From a checkpoint of a small mixture-of-experts model trained on Wikipedia.
Size: 8 layers, vocabulary 7056, 25.5M parameters.
Training: 672M tokens, 2357 steps.
Below are experts of layer 4 (counted from 0) of a mixture-of-experts language model. Rows are named router (the router's row for the expert), gate (a neuron's input weights, with its number), up (a neuron's input weights, with its number) and show model dimensions 0-159. Each number is 128 + 24 x the weight over its row's rms, rounded and kept within 0 to 255. Numbers have three digits each.
After each expert's rows: a language model's description of what the expert responds to. This comes from a sample of Wikipedia text that the model never trained on.

# expert 28
router:144121126115116141160113204150109160114119128138157124157130115114109107100119151085120109095124112161185135110120111164114101159126144117097109179138100144115161153142166116171164145095149151132165124139122147136105147110145172126152134144114157140119127112155153140134107144104068160145135121129139105146103102123100170127128176119138102146098156095118150089144128159102121103125145115134128125149121136088165153125156135165114104085097104123124129171088163123116142083164143112
gate1:052098088124101105189148099138119151119148107162113117138157102088147141116114116145153106122136125158145171144106077135159130123082121158118149105107106107158155184112131126108131107096179092145130133139107116125151148102095130129124095111119144140127114129131150115146172163137131173096131142113153128107123158122110116158119112093132167143127105128134095130143073127122118107149161136161098131165164170093138139158137118121099104144159150136109117115086150111124161158152122126
up1:091130090112106151146117143093091134110138152134095090130127140141143155050127103152134131122098142178139173150078118124150116071109163113113114100122147082141120157109136103102127152142135101126147152135121143118110111145116132096112150155121098165141160118127116109125171145099137181143132136150124123151125057126125147124111085134125108179143155111162100129127137162108099120141099122121113109109152122110125089136138109140120112148160119096103118173122140080139129144153139075
gate2:061166144116130105131156163148112151129142113153122130130123119089105142070101111137115112136166167165180155138121112139093137079109103087108149140091110118092137130093112161118122108117145105116135128139111135106169150142113171125153126173133151163129105179115131117119161086184133113104109180175158141099072120142139132150142154081149158139126172119166134137117128121134119127152123105132105143110128122135129155107142143119140167102131119131120132107114149145131121125149167159
up2:091164169141122162130119151140139135150112122151141174127116156109138162088161103140124082104132202124145156139132113160116139135116088139080080145071137167126138144110144136141125098144153123130131146143117126143121126121144146105161085176139129128141098148134113110148148127130139105134138141189099155141150103146108085119112134170127151138155136149103113106123163144141092117162108126147149150081117089126148143111101117140133149108125157122089171072135158167153130127118126094
What it handles: Kinship, people, modal words. Person and kinship nouns (son, father, king, people), States after United, modals would and will, infinitive to, and name endings like Sing-er.

# expert 10
router:139113100115090029108143156124130111105113144168091141124093169138134159088117135120160145139135151090144101127135154126105121111115146129118109124113138109097144115136118124156151108118119164146172118163165094133129115122142123103076126097116141143158114147133139165144134115135140136105136119146090137136165163145128085126135123168144118099178059145114149131116146094099128191118118116128126125100126119164173077117118131101141135112161123128154155128124157103137136153141155088
gate2:146145134083122096152113143101158164150148153108132158140161114158116067145133133164115144091162148115065134110109105124150121156182149096136117138127110151128181128118120100129165140128140178095110140104137128133136173118112113126130171104128149125161131120096122129093151118153099148142126144092107126105179154155137133135156151121137129105062152109120138140109155152133129121117097121165124117106105115140141077134110124144129065103182154141118093140124116144124114142128084145
up2:099141129077115129119112116113175170135117121150122140141170144167129066158127134141149114112159137116098152107117141124141115166125127095176101165150138120115153138134149130117138151097118168168103148130099119129162111067115101157137091129144150130131160099115107090119123145105098137181160113106134128112187112152122092147121150111170150117146134110135154127136181129146081110122126118143094127099153124105154089100141109093121074111139118162107140125122136164091132141114132099
gate3:125153118106112100126107145144115154128125136106138144131124133142121084184091102091099140159142128143082120166128156138146159071147143134118097165094072104150151146132149121100063072104130149112125162176121145112087117130163069129105150131135126090137139153171127137145135149180147151120137139147134170114118161137097121138140131145127117164133126173135154162126148128113123130114115114110152135152117097101166122171147150114104105145079148103150154111139100113143127131121134132
up3:127174136151150092038139132172120152107117110157154126104098133095097086131110121140155127106131085117102137135148127122134156118102127130154118095154137142174176122118145146117098111138134153114117134150149158129167141159142162104138130118135095130157156127139124149165083125103152124126061144150085125123133162171117117125107122121135079104097136125121139177126114151132165193155106086162145132155125149141140119157157137160108144090133119118119110111113115146114135137138112149
What it handles: Space before numbers. Bare space tokens in tables and lists just before a number, following pipes, semicolons or commas, as in "| 16 |", "2007/139".

# expert 63
router:146151122125122136116121159115121134092100103156130185147136146098136150142105108170142119103150146135128129123122160111129128171157116096157105141118148109148094101119088132124123095136138169147127105130135116122130126130131134136125142120142132145095176155174138129083098103097154151200133097151131119107173132127099140154111153129125118147165109072090154125129104141176125153161120118091124109177115135115153037133147128096144175090128102161130135136148121116101142157146129123
gate3:079090127086117119126131116114090108108125139106134112115144126147121151144131119115112092116151084176121147172168074119114087126075087116148144084115121109104112088127122090130137154141103147115137147140095163098076138121149076126109133114122164176153139105141173141119140127127141084105156141130141124138127113107111164112083088161164157142149129128102152118135145161142153132126094150126115097124158089153144119132118160151124129108094118126148122129113142119178165112121172135
up3:107133119097148105123178187122137142097132146120151162158151156108105158103085126143114109169098111188119149146122121136133102081148114106104141119137115120101115088114093095096127063131105142148156139082122155121079135157119101094176137132119142173122142156151139142153140129152063114130131133160110120172140120121145119136151118131148125155152162118144163104130127122183125130160099117090148126105178131139146146122124116125119138153126133144119137153135162141164125123105136170
gate4:116161131141112151095105095126115114122156062093126159121142124112131132157070139175118092168147109148149112071176111163127148136131142113135149142096127118096111141144111132152159177153098142099127107104149164098111113136102126155120086111139150138123163097104115137119115161182144093137138113148169092107174102113136135160130120093132118146136138120129147171086123155093150127106115142109095120096140147147142116171129148155150082160149140145136156124124135126154087138125118115
up4:078150117105128165116153148116151128124146097145136131075171115132143118132136146127138160110159129127174126166145145140129155157041117140116095120118162097119103140171141095166089178124114124133118132106074146150146111114109137141076133111113112165135128110137132139147128116152150139087147110123146149169117144096097116101128137111161153135141177149121139096118137135104094124101059126099137163112155130129148119151119160132175116124115141145088128112095142146150140152148159124
What it handles: Letter l, taxonomy terms. Letter l and vowel pieces inside names, such as Lager-l-öf, Laure-l, Kar-l, accented letters like é, plus taxobox entries and particles out, back, over.

# expert 19
router:124154086128123144108121130138105168100106117156161134072074127116131134114125105131148092118176134137104116106163141113139132162132100136123130112113085143158081090146137158098144123143123117139108158144095136136150127127156170148086145150099123138129135139079108114129122140146130149138090125128092148169171143123165107133077093121111077111077079148091138148138175162093150131152146147130119149144132122123110163112143087141108149132106164101087143151144158107094137114137124139
gate1:127153147108125149121138134098111126118135141131127143121114108144067110122131151149116144088097103164135145141144118165128143139114139132139164127110097140116133083172149156080184100133153162107163154121100160111094133154131125159136127185097112173178102115186133109104140128121107135103133183137117115129105117111161098103103107115085091136109092107115120103148150113115124108141167109121129076109110119131143088132135090144104171147129109114095110103153110128168116084143140115
up1:113144159123115128147137125109104142108131134129120168128114119135101111142125118141119114106137131139124120135130099133095137080079092146108107144126131134117095138133112165126160127171163126146151147092087080129127147117105137156139143153068120144175096099096155140116122091108083128080134095081120093188106152148116146122129124129138114192132137135104183110110144099156112137132082153125133119113107090109107100098144184137111162165144143160165130108121148141118110124126126179
gate2:115159152132070147126113143101139130123131150133139133149192092118123100115143153162176129147108140136123148157146135169131150159165099096095115160113136099111129151110150109132130170109096133127140180114128071160108112120129148140102148164173110120134105103143132120117171145114134101115169194127133115129130113162152135192148112144100164086138159165092143147113122131109132097164136124145091106161090121120136125127141120174113141131168145154140105119096158118128135128133119144
up2:127122115112177131171132109138126133146150092151125148171078134139112183104167078084075146148136123149095102104125136095147105085144126121128178133159102088122116104154108109102131085124134146116123110137099155111139142135108108126148110153139135126086108133141131077121134125155122164138118104108142122099139151125088136090118119123154087128132129093159105138148122126147113158096087132113129148150169129137146108125128131114150113134173093135091183134167085135142097080142130108
What it handles: Plural s, compass words. Word-final s and f pieces (goods, quarrels, Spyfail) and place-name words like North, South, New, West, town, Park.

# expert 16
router:122182142111136127100115129156091161082120129111097094094116132137116139150124142128123116127096133120111164109128084097121141100131109130149110114113142144164072122132137153143106136112098150116155137170149139156168142149107138134101141146140149085095098080134129124153084145116090110141095086088119150121138143091124126121126125134107099140163141117142097128088182153164165158112182114123134108161175196149158089138105126141122093150124146119124148157116139118137091125121131109
gate2:120135154122131118075154090155127150138104130103121139151171121119165118152102090155187112098123131115096133134195116166124096102114128118132131148104077131144094151154156164175140147129118144129091176132187108108091134098130110098131152155127153141120128153087101113119128134119107152144104138090132136129117121078140142110145176110112085139155116161140125135095133139148140112166130145099148148110112160138149159099135103151101125105132125139100121087108172139106140166150130132
up2:126057142161120090130103135155130124114127150176113095130154138109131124121117112143173116128126137114117114140134169128112124109110105087118132120095110129086107166141122156165113178135147139147097111109146160126096140099143128156147125109147145080133109145125165126110134110140127188088125144110162144127110095117142150079115140088142100140165118170104120124106130141099173143153108152104114103150116136079139135087165109098126113060113111108109113129121136134126108094132153069
gate3:111087122063138184110086104120101121106136116099116121148126093116085136153130173123130109094121105160140160137130145154144130132112098126134153131153083148143137161106148123134132157107104077149126131157129120169096138122093129114115177100144094131110121142169099081137096117158115162107127099112134134115132087140148118132132149133128082102118126134102136098129122081150088154092151184121130180122104118106140134114123124173126139142096146128097127082151141092154102110141118103
up3:140105123098142145105102132116139092141114128121087101165129125141109117112147154130146103146125126160104146138120112152155154145122129109138145166142091159173147164111163102128123099115100093121120171121129118150094134164077123120131134074179115132123147138140072107159105142148124151124122133128168083117113097129151163117156161109134106097113092116113153095131126106122104129083182184107143186105103097133128140149134127163137121161130132121117141133123161087189116107147123104
What it handles: Copulas and indefinite articles. The articles a and an and forms of be (is, was, are, been, being) in definitions and predicates, like "is a Romanian footballer".

# expert 27
router:141102145102133121094121113086122118153131095163134161114144171115103115125168110165125147103106152171130112137097111152124112123170150070148130108091165139116123123123103109069110161189106145129129149138138122134143126169171140111145102139156115138133164127162126153150092127150137110171101089134123095125137167126161142162112160136118173146115115110133144129150106099137131158105119083162129164131142154123107117172124106096143095108106141161145100124103108158148120139076101136
gate4:168136141111134149103120124104102118113141151089115092096076086109112107140101103153096158103142175140133112146168106160149130140117109095117153144137080130128165176113120111101120127132126124139164110082128095141126116131132130137103164153157142137171114127102151145084129158147106133111106136117193118137108087089170106139148135115100100172130128125106139104165122136116115125118096135150113128142141082139143106087124117118154102113104144166135099100097069127132149109156106170
up4:154144093160140137170121106140131132108093174134075130129096140139100136105105144145158102124149118161121088102108137050129113138120122101117190151135137143140128147132143131142121109113122142084105104126072125104082092116163118127103141147102104107150154152104118115167133132113086101143157136138127105091114088177146107153139117106112091125144130125123145146108091127095143087096140109143112135105185105130132140146132074133141147168118102120134101128116157111159105099106146123
gate5:163091150113120122117134159104140157120137094129138142127118117098125124129156116122167102105153129148132130173097121163165123146116147126094136137175142110165165111126129154121085153114126137144147110107129119186105096123187158125103074170102146114154152136148148115134112097161095118109094102136071115143102139095106129122174140142140138176162111129108105099133106157147111143158100112136110109104150117124118090103065146113070113138116084131119142100141140127121123134116098104
up5:159085133167100136114073132111157126135157106130145153143119106101129109108138167130143127090160163086165164143144121152183103148110108144107183096142106079150116131135180107111156103159130146136083135109100124134134124139192145127110129161134122146113115119141124139137111136141101128102162145118094115141130131146121128140134138128115171156178129110134131185136147107136119097162109151133123105118127162126116092149098113114118122163149123135125118033123162115153131134151119134
What it handles: Mid-word consonant pieces. Consonant pieces inside names and rarer words, often word-final, such as Douw-d, De Pau-w, ro-d-ent, Barnevel-d, ro-od.

# expert 14
router:081105147136141127123129112122164079135156168141157153178110125103109146133156100127119127127109099128158122149106156135149111175127069159158117158163121146152163091137111099112137096155145120148115167142109112168090107108152119143121111151119131139143138116145133120124128110106153148144109181135131147150102125163115102110158073151090136148103101117150107146114161129099165139171150076094121155127151104140156159121131127079154113114131115135126100118106097160076122130168129145
gate1:081168091137118126060101164147145102133128144086133135135131130089175110120143129143133100102140134124133158130117129095166109097144117114110109148128142110158096114162140082122113126153133137101129152144100125101096113148152129095118153139115135111128120116082106148121138130147169159069153161095134155088136134127093128123116120163126132127118156170109141085145161121092115155159102071114146097120104117161146127160166127116118104125129122140120136079122109163107112152179076127
up1:139139134145116164134121120119148129137124117120091115105152119148102080106104151147100098130110115128137107142149183114149099139108134159132088162109140159110110140151142105109149100099079150140086110169092141134095150150136117141138171123135156137108136161114103177141122177145147137183162128180119103139120132099114136125087124098156091135104134140124106105109072117148142124135145124122071167119099130123151122084162144130126125124127148186136150078138168124154113117097123161
gate2:099147090072112132130133119176136148149142125150127125120152143176137122139130117110104115084105126140125126147136145133114190164136127140092156116120086111125140116142119132147140146158182152128140118138117150133069139153144126143132145113156135128090154115099167112132164183118149099152123108140087148132077134138133116179125137147079164128107134148140131168120159126157130161142179159086128144106111168166112188148122160126130149168137131140165125122125113153101139098159142136
up2:151137146167115161131136113118144105133117160122107134151141144130067124156095174101172134119102163108130135133114146103140106093147124149153148149098134085110104157174116127107120075130131115111128110148178168152173125075109114141142152141095093160136111128152117137130120129107114143125129166126096129105122129111165150121126131134124086175112117197131118126161129107128132134132124089128108119131117141133107113089115146128108181136104135087111084111143145103144177149062104112
What it handles: LaTeX backslashes, misc pieces. Backslashes in LaTeX math such as \quad and \mathbf, and heading "=" marks; otherwise mixed word pieces and small words like in, and, there.